config = dict(
    n_layer=16,
    d_model=192,
    n_experts=48,
    experts_per_token=4,
    d_expert=64,
    d_shared_expert=128,
    activation='gelu',
    moe_layers=[1, 2, 3, 4, 5, 6, 7, 8, 9, 10, 11, 12, 13, 14, 15],
    router_score='softmax',
    normalize_top_k=False,
    routed_scale=1.0,
    balance_loss=0.018,
    balance_bias=False,
    shared_expert_gate=True,
    init_std_router=0.00693,
    lr_router=0.000888,
    vocab_size=32000,
    norm='rmsnorm',
    norm_eps=1e-06,
    tie_embeddings=True,
    optimizer='muon_variant',
    lr=0.0111,
    beta1=0.9,
    batch_tokens=32768,
    seq_len=256,
    train_tokens=203400000,
    steps=6208,
    dataset='wikipedia_en',
)
Below are experts of layer 9 (counted from 0) of a mixture-of-experts language model. Rows are named router (the router's row for the expert), up (a neuron's input weights, with its number) and show model dimensions 0-191. Each number is 128 + 32 x the weight over its row's rms, rounded and kept within 0 to 255. Numbers have three digits each.
After each expert's rows: a language model's description of what the expert responds to; "comes after" lists some tokens at least twice as common just before its tokens as in all text. This comes from a sample of Wikipedia text that the model never trained on. Tokens count by the router's weight.

# expert 31
router:161177140154139124135126180102058199141146111140150155171108113097113094107134129079095112117128170113086132175155185133127135150175170115111093153149088096085171135141082112092117127129143168096115111146197191170140146125200109109133179157172085087110086165134119141087056101133125045119095105161131084143039157132155134068127136096203070099091144113135121162115128118088143164118145114065141161116096117139113127145146143113109151061144104100119163125107043125181114077141112161163161153084141193144155167124147150151142116123111129155122126144179190125168096150153114120138
up0:102193130091111127158157219116124154131194113117112134090132154139117150128123120086054126144099152115126141064123098112203085138106106141089131143085101144136123125165134121099149108157151138126117191162176067092118190122173121148137129161154122143137131128141091133131103112115107132147199159133113077154149082131145153114144159102179087132112113134133099107158185167125161131058136199107134182139043115154140101087125119147168091113091168079097138103160094182101090118178112119130174114121148179143112098107112139062105130211081073147061148169097151129115083157075088146129
Place prepositions, St abbreviation
comes after: "\n", " St", " in", " at", " of", " U"

# expert 20
router:148129091053134115098100099182111130077186182129164176143167150113081070101153133116172153132171147159135133147116157135074085106063158116126072154166152140076111152084076117119163137183145104151117145156103116163098116091124163125063125077144150131177099105142127085123180184174118107122149143096058133119112100110110127113160126137076040113180125141117110128149102143173140073093150101172175128143169118154169102185127104096115142135155090128164076147172133139165158126097153181134146100193094172146075148134098132095172147111150107076137181132113188126115162085123136157095
up0:157113153140123117166122126145094202129119122147076196104105200100145143126123124157137134100157059121188095138136196121112143136151161141118196106078105145131154096171170097162159089117121106104106121123146179105123115106127126144139121086110120182139202127168136136131138130151144185110078167156086132103138144126080166125077101124126114166128108114172083144107115199105073074092151093095185133161114141128150180090149155143141152097079172110142114083114108065173148090140104169099145109106139092126153061057080142172136120099031115118136141070174084124137165135079122157158
Infobox field labels
comes after: "-", "|", "==", " •", "–19", "al"

# expert 36
router:152110106178134168148142162088162108137092137115131140066121114097136130128127136120080088158092062174182123093108164138136071084105105089133147135179122179059096126122099128172118130130136089089118183176080138094140174176152115146132149174179079180184098065093158109132128162167152154104086118129117119157134137096135148117096091146136151117182078084128143135115135103108158144171154124152100170000100128098202138170163112106118126142126135129099098167140156132143126122102106147134159106108153131120139152088139133069186138088177102057128133173172216126111145125122134124130
up1:105143085174104171162124103120132182158143172170159122158098082115077127164086175147092146121088121050136168168133139100188114160113110103122092113104096154089044103157081083159142144088093057085140147046117157153149128122186138129129202176091178088149108182108131134108148103148092121167144145152123107145123165142186143199112134108129107108111149163138119126067127128114079126155120124120144127126084131059081080076190180115075120090158125133092163152159071103159146154150124116140198118096154100160142182132182135154118104115159151142149155134120106120102121134088133120096
Abstract nouns and verbs
comes after: " the", " a", " to", " his", " their", " and"

# expert 47
router:162151124095145136115148124143169160122133079062178129112130147188083228122161136129091112123088123118111160122103076114157128134156141068155154140163089090150120098107117164130155160109112139167123127105195133164082095091121199130115110096080172012130092125092140083164167149145112158091138142066161126114149155182147105147149153126073074116080102130109148093110097122167160142148190165111108121175161124155102152152127184151110110133140157202122086112114140133134131154081172145123120127164140113156108132158081176115103127067125113100165104179097065071140180172103103132117
up1:107115141145149083183140190170124131126100158151115150088098142093140139103096129101092197144145067123191109113115104106147106119039125106150074146091119098130088129187110091194153097130145166123158128105149116158121141194123166105112127110122205069136100155106125085114103090140148146167145132100085150094140150191093147165128133096094156144142099165120132121136168124135079132119148121083179080137136097099134094094181147116150154108136096112171133157147174096148140085106111125084147203105119176069126169167192099204151109061146104186095138140096120135132101049179093146125
Past-tense event verbs
comes after: " was", " He", " he", " and", " It", "|"

# expert 44
router:126114144131066127129151099129108139169131135134084095146161085118168080151157090126168147137129094137105122117161104101117077100109155169111104116096089177087085159140142150172109141110154136109130135083103139124146112144096068121158139184134129220139122149087154128096145160142150159130136171180077168178153075165146181098084117122148106082113126107127111112081138150136136123060093109083135205127118182157155124080180156156187161163081151061073156058166109126125169091142073127124137090089098105130132203128135185132146117123153202120111203093140090070119089144161125128122
up1:092115118112164125112146178142191098091109158182105166146193115149131133132117116163192110127153103102106173091054107142118117105134121164109082121181102140112113083185090147161142172090130162120125155118105117152109152094109174098147143092122096083149136069153135108138096126166162097120100153123118095111109120176113169115130169117121115109141121189117121096092097162136111108097172137127194066091095152170133069144116089134131116135080149105117146150106084163148134045179135061113155164161180183197149103154132097122108216123113113135066142117161075174206151122121068088140
Quotes and sentence punctuation
comes after: "\n", " \"", "\"", ":", " —", " that"

# expert 16
router:137141129134153142171111145140173151103156156082144102160133143097077195091090147141092104113094189128097116148109120176106143131192152110098134138117153075192157141130121112060066116110114124088123138102183149162137143144201101116114178145129133066145052149128135170111121098074110101184104152126143099153074185136161134089164116135125152126073168129136139172142065089132069180120129133144158089161085159105039156085082131101098102130147156168126188163118111078182116096155116120175112192138110171137085117127140110144087157177092176155145111112122178107152110150081155126124
up1:162064102102150101145131164156151123118159088091103112121186162100118172136168093122107127174172211162177198077126123070154109153091152097171113132124136124082128137137082106148107165137177119149096132122131088114174073077111097115125130123153166150146137143138148116115119054110083105119108165173069128109125167148098139095106088134115125160126161125162106124156134113141128101131197092146148169182153146107124153099139122135140193144123136055129127109132079081102098089066161143108091094134111153155117132152192197147112085202101118065051168158149107170108094119077141184146
Compass and place prefixes
comes after: " the", " in", " of", ":", ",", "|"

# expert 26
router:120191114126123094133101131107136073174149173120155139152094122148148122168153134089172129128132175139092095099109116134109145136163107138117107105088148069121160147137130155074171147130165137134132107074080160106155120123085104094203132106085092140147117116097112203131149135101148162134176114181151119143150140065174094141162127093118148093122136126108160177115164138082058132079109123209149085181108159138174109072175130142105106154144122168124163074137110115145176094134046066110137096069101104165116118081097099171096120225103192133150106091135088100191138110133155139097
up1:158096148166055118148095152178121125162078154140054123130106154089156167139123078129122120132090147107141123172112115084124136140109129107123161079116102098081142094147131198170156136152135215141094151161111056142081148104110117126107176106163095107121112058157130183117108144114157095103137152103092145161170104178081104151043135115084156096145126178122069123155154106088141201095146094125206137135134115112199149140137106099160164147090182191130147155131124138123112147086161103131141146134126128168145133097115165090160100151136101074125158083116110165089130076198073148147
Initial capital letters
comes after: " (", "-", " \"", ":", " by", ";"

# expert 29
router:117095123091105186161121161153176170131171099124130164101155119163168082161096133096163123140128105175165112164102125081110082094143135066136092165130154135125197171096143124144075170182114109098124101104170068160162090156169140156131120115148148136154161158092070079121093105130125143083153132150139210133164172133085142177117092141134116166162137106127075086195158158152158162096158084121110145135139085185137141181125115148109122077109092122146109070112077076092091156084181142115075073198100171133155179141147132139133130078139091159108132128156152092116111119085185118094
up4:069133066101172110167159137149131127152091129142063096113114110141210132102127108149105164146133102200109187145113141167130139139156162113151093122071204101120146059133077138100109103142090120133148157180150150098141077138109167114161091118194152164118150144089164096065096169106109146138144092101153189121139116139137102129165140142086141103100105140122102138064170158124068082128157163132110152111103147124221075085157159131151104093114192148085152139091080097160117115117143121188114099093139130153172155099151164099113152093109097087151155091195135131118067155164134084140
Digits and units
comes after: " |", ":", " 3", " 2", " 1", " 4"

# expert 38
router:091101126050120119174105144151090081100100120105115137087122114163110101134067070084133106090153102183096119120119144122121142131147102135178141116134151111171116164102150174170061144132190154160160096138103099162123116136100189145095157106180167168104114102143177082097070133173142124127090142157096071110196131116099108135131151111135144149136110128132099129172156180151062155071130085133157119112120150140064167111111114201087123138160109162164150074077131180205122103146070095122138115174106163129115156131078111097132151133169145177163128093209100195135101118141162138166
up1:137105134199155117099129144134079154187148121107100078170124174145146141115161078119100082119131119143141093178195117119157129076120115129052134112123183149139202064133091096134132130139125102139147097158158093133114123098179151158126097123097176136169148157128074128089119090105069169096118096154126146058110132158151105150105169154156121124210139154150136131113111122085116156110122152059118136157108140163121049152157144108061118121155080147164124161177147086153087045158136145111124086179135140071170149195115162131153090154087142052153146109121136099134166151130148083089
Line breaks after headings
comes after: ".", "==", "\n", " ==", "===", ")"

# expert 15
router:109155148165148119111147162141154083109183140180115085124099115106186114153166118122098116086100108069146108123113122109149217154129104071096127111131158070086066116163151149173134159092076127082112086146124119173137102144119141109144141161140100047150104097095102126070127108176192230143121088151183159163126183131119171148093121119159145102089050161137149148110177104078138105128121148148089122155087134138140151074116075102130106153119126119156112101194124177108146144088108090115119113133161183181131139127120171077095175079132132082145138093106069154169169148106127115111
up0:149126097154065118156136108097155047120114109083104131136095180144117117111150115179137160153148107156146132182109141154175175132115164166123125091093135103123058136128090166165123144124099102137143167158107139176182055131116139118117080135151131084139163114174178096138133128074123153112131109141178059155151058085070170080110115109139137160125191150177163153058116186119093181107088166114134082179111101120132138130118117165169135101139115123148136147159105133168190130115070120085112125128121110097115151124079104104176154099167181104122123126184138174075128047119065106173
Subject pronouns, main verbs
comes after: ".", " \"", ",", " that", " The", " "

# expert 42
router:109125140128133162101164134194137150061103140116046120075082059176139088153112083101187089138156176068171140125111122149174089108184166184131121135126122183149168126154137073138086109186162109163141147175085118155131118136147154165119179128140147145105069112154175111122117131113097093092086074108136076093149147108053141129095181108150098101082174100200090091136118173154140098157142130122132174069135131104159136135160107159102155125096130135164150168148119155144073141117142105131164117126069107089125179106080155096131171133142141148128103094108147093047113106096131161107
up1:143054123177147146143134193154107199122135116143178072086135126156092109077109153086137136111169147152152102110132111178111174087129153122097110070119141103114148138188148156118190165144082097116097158138080126160179141199156125158112102033129103091103141142163174166143164126129092172125171129133140134076059128133137176091173129133097134071066103157146191116086084094145111135090112146095179103185112113125114080090131148104145169166175083129130129137130095172124098120103116123119115130130139173105114092121093075092176136149140158111141118101068110077126187150125156185114
Sentence and cell ends
comes after: " ", ".", " 0", " —", " %", ")"

# expert 21
router:159174116110133146116081120091117170156170155076167170179165191118133160146088159166072137157152084115164170152110159097120142117141136048155142149130133104083109141110082086143111144123072090094119144171085095131142133180103147130088107065135148138177147088186139114076127168136105104099111122123096083118110122124131141131128139091154077158164077197217077180060128107097142118121194096148162129119133118164173120150126124114120149104167084134149108139153165178155162110077068107160114099164086164156076066085113123141161134095164098108148152119107209144103131093135116151133
up23:097108129088167171129128086134169174138146181072121167140136089125170185121130133116126096149147130165132110090147149104135128151103136141081108136107150159143142168140071157152069157071096106098153132137059132081140168092158165181113074148080134106127109095128124095175115134147157167098123151094121098120108105126123165149104095156104124152080127087141107071122094158078056150150096073137177184104144123149117165156132093042084096133143142127143095122180138131219130172167101120171100145128131181147140088125158069151093160169167178190142087123133116142070197165076132105103
Abstract head nouns
comes after: " the", " a", "==", " The", " his", " first"

# expert 35
router:171096122109103185140132152091157101149143095091143147122183159188113072140110100132106151119146081144164128122111143083155112105170127124096141119144141093049103150128117124155117162206101108106116145120158180178246148175080133136157138152111135155091127103152094126129147115150135133181122161183103091158109118169112119113127132122144137118146147078152077109121205109122188096086099113203142127058157159098139137134120135173125180134116124117177074062179171149119143143112073122101100143107106096112084122180106145099153099068135081110155136103208168127104091081082158147119
up0:143076145110171158154108134093151138159166171143113093099118163101152186109111042106158104111127176110118129176115094194132077104122149135137147159112166117129111140123101153147085126188120144142133129143117069184166163070152148103135138182118135163121053054094104157204139125106195120107135142111121102114153136171118147100097107170149137075162094212109138163113147136168177135075118123146180100133101143131109201115114122173174117109095124161112144111160056126096134095129131130130094100087132166151083101136179097117107105118152119115213121082115103139109095058049119113124
Discourse connectives
comes after: ".", ",", " In", " in", " this", " as"

# expert 8
router:062126107106065076111178118166098195147119075064143087126142102130077114167134117201133128152132160115099118122132133074104087134178143130124084091173111155108160136102154151075121099143097144161101140146104162131074104103103166155120174127115117126168088146176154172158172172166134048127066144123132056063126124211189125140129097111117088099097149135110136107103150128109119121124154110095189095156132099120151105113130095113152154115119104079142140118161117138216188086158135167125186172087152106146164161149130104087150142120167118110155135086173168133153128156171154097177
up1:124123114114134050108144119144179117145156171104106099087177122094111110090130112123159116196094228128127124024129136081174154133110112132131095108177131113200094104114121103131178078179118075137115126124095110149184132107160113105145208151153121135239127150109115116153171128151140138148054101142138109115151138132110123082197113149081102139151095114154161201122073115107133151123154134153150155118182131149079143142079149122104122105132078131132175126122066078118124127155150136131116156218155164150104175137142112105117130106143092078086157123137107085095105119114146100103
List and section markers
comes after: "\n", "-", "|", " served", "==", " Player"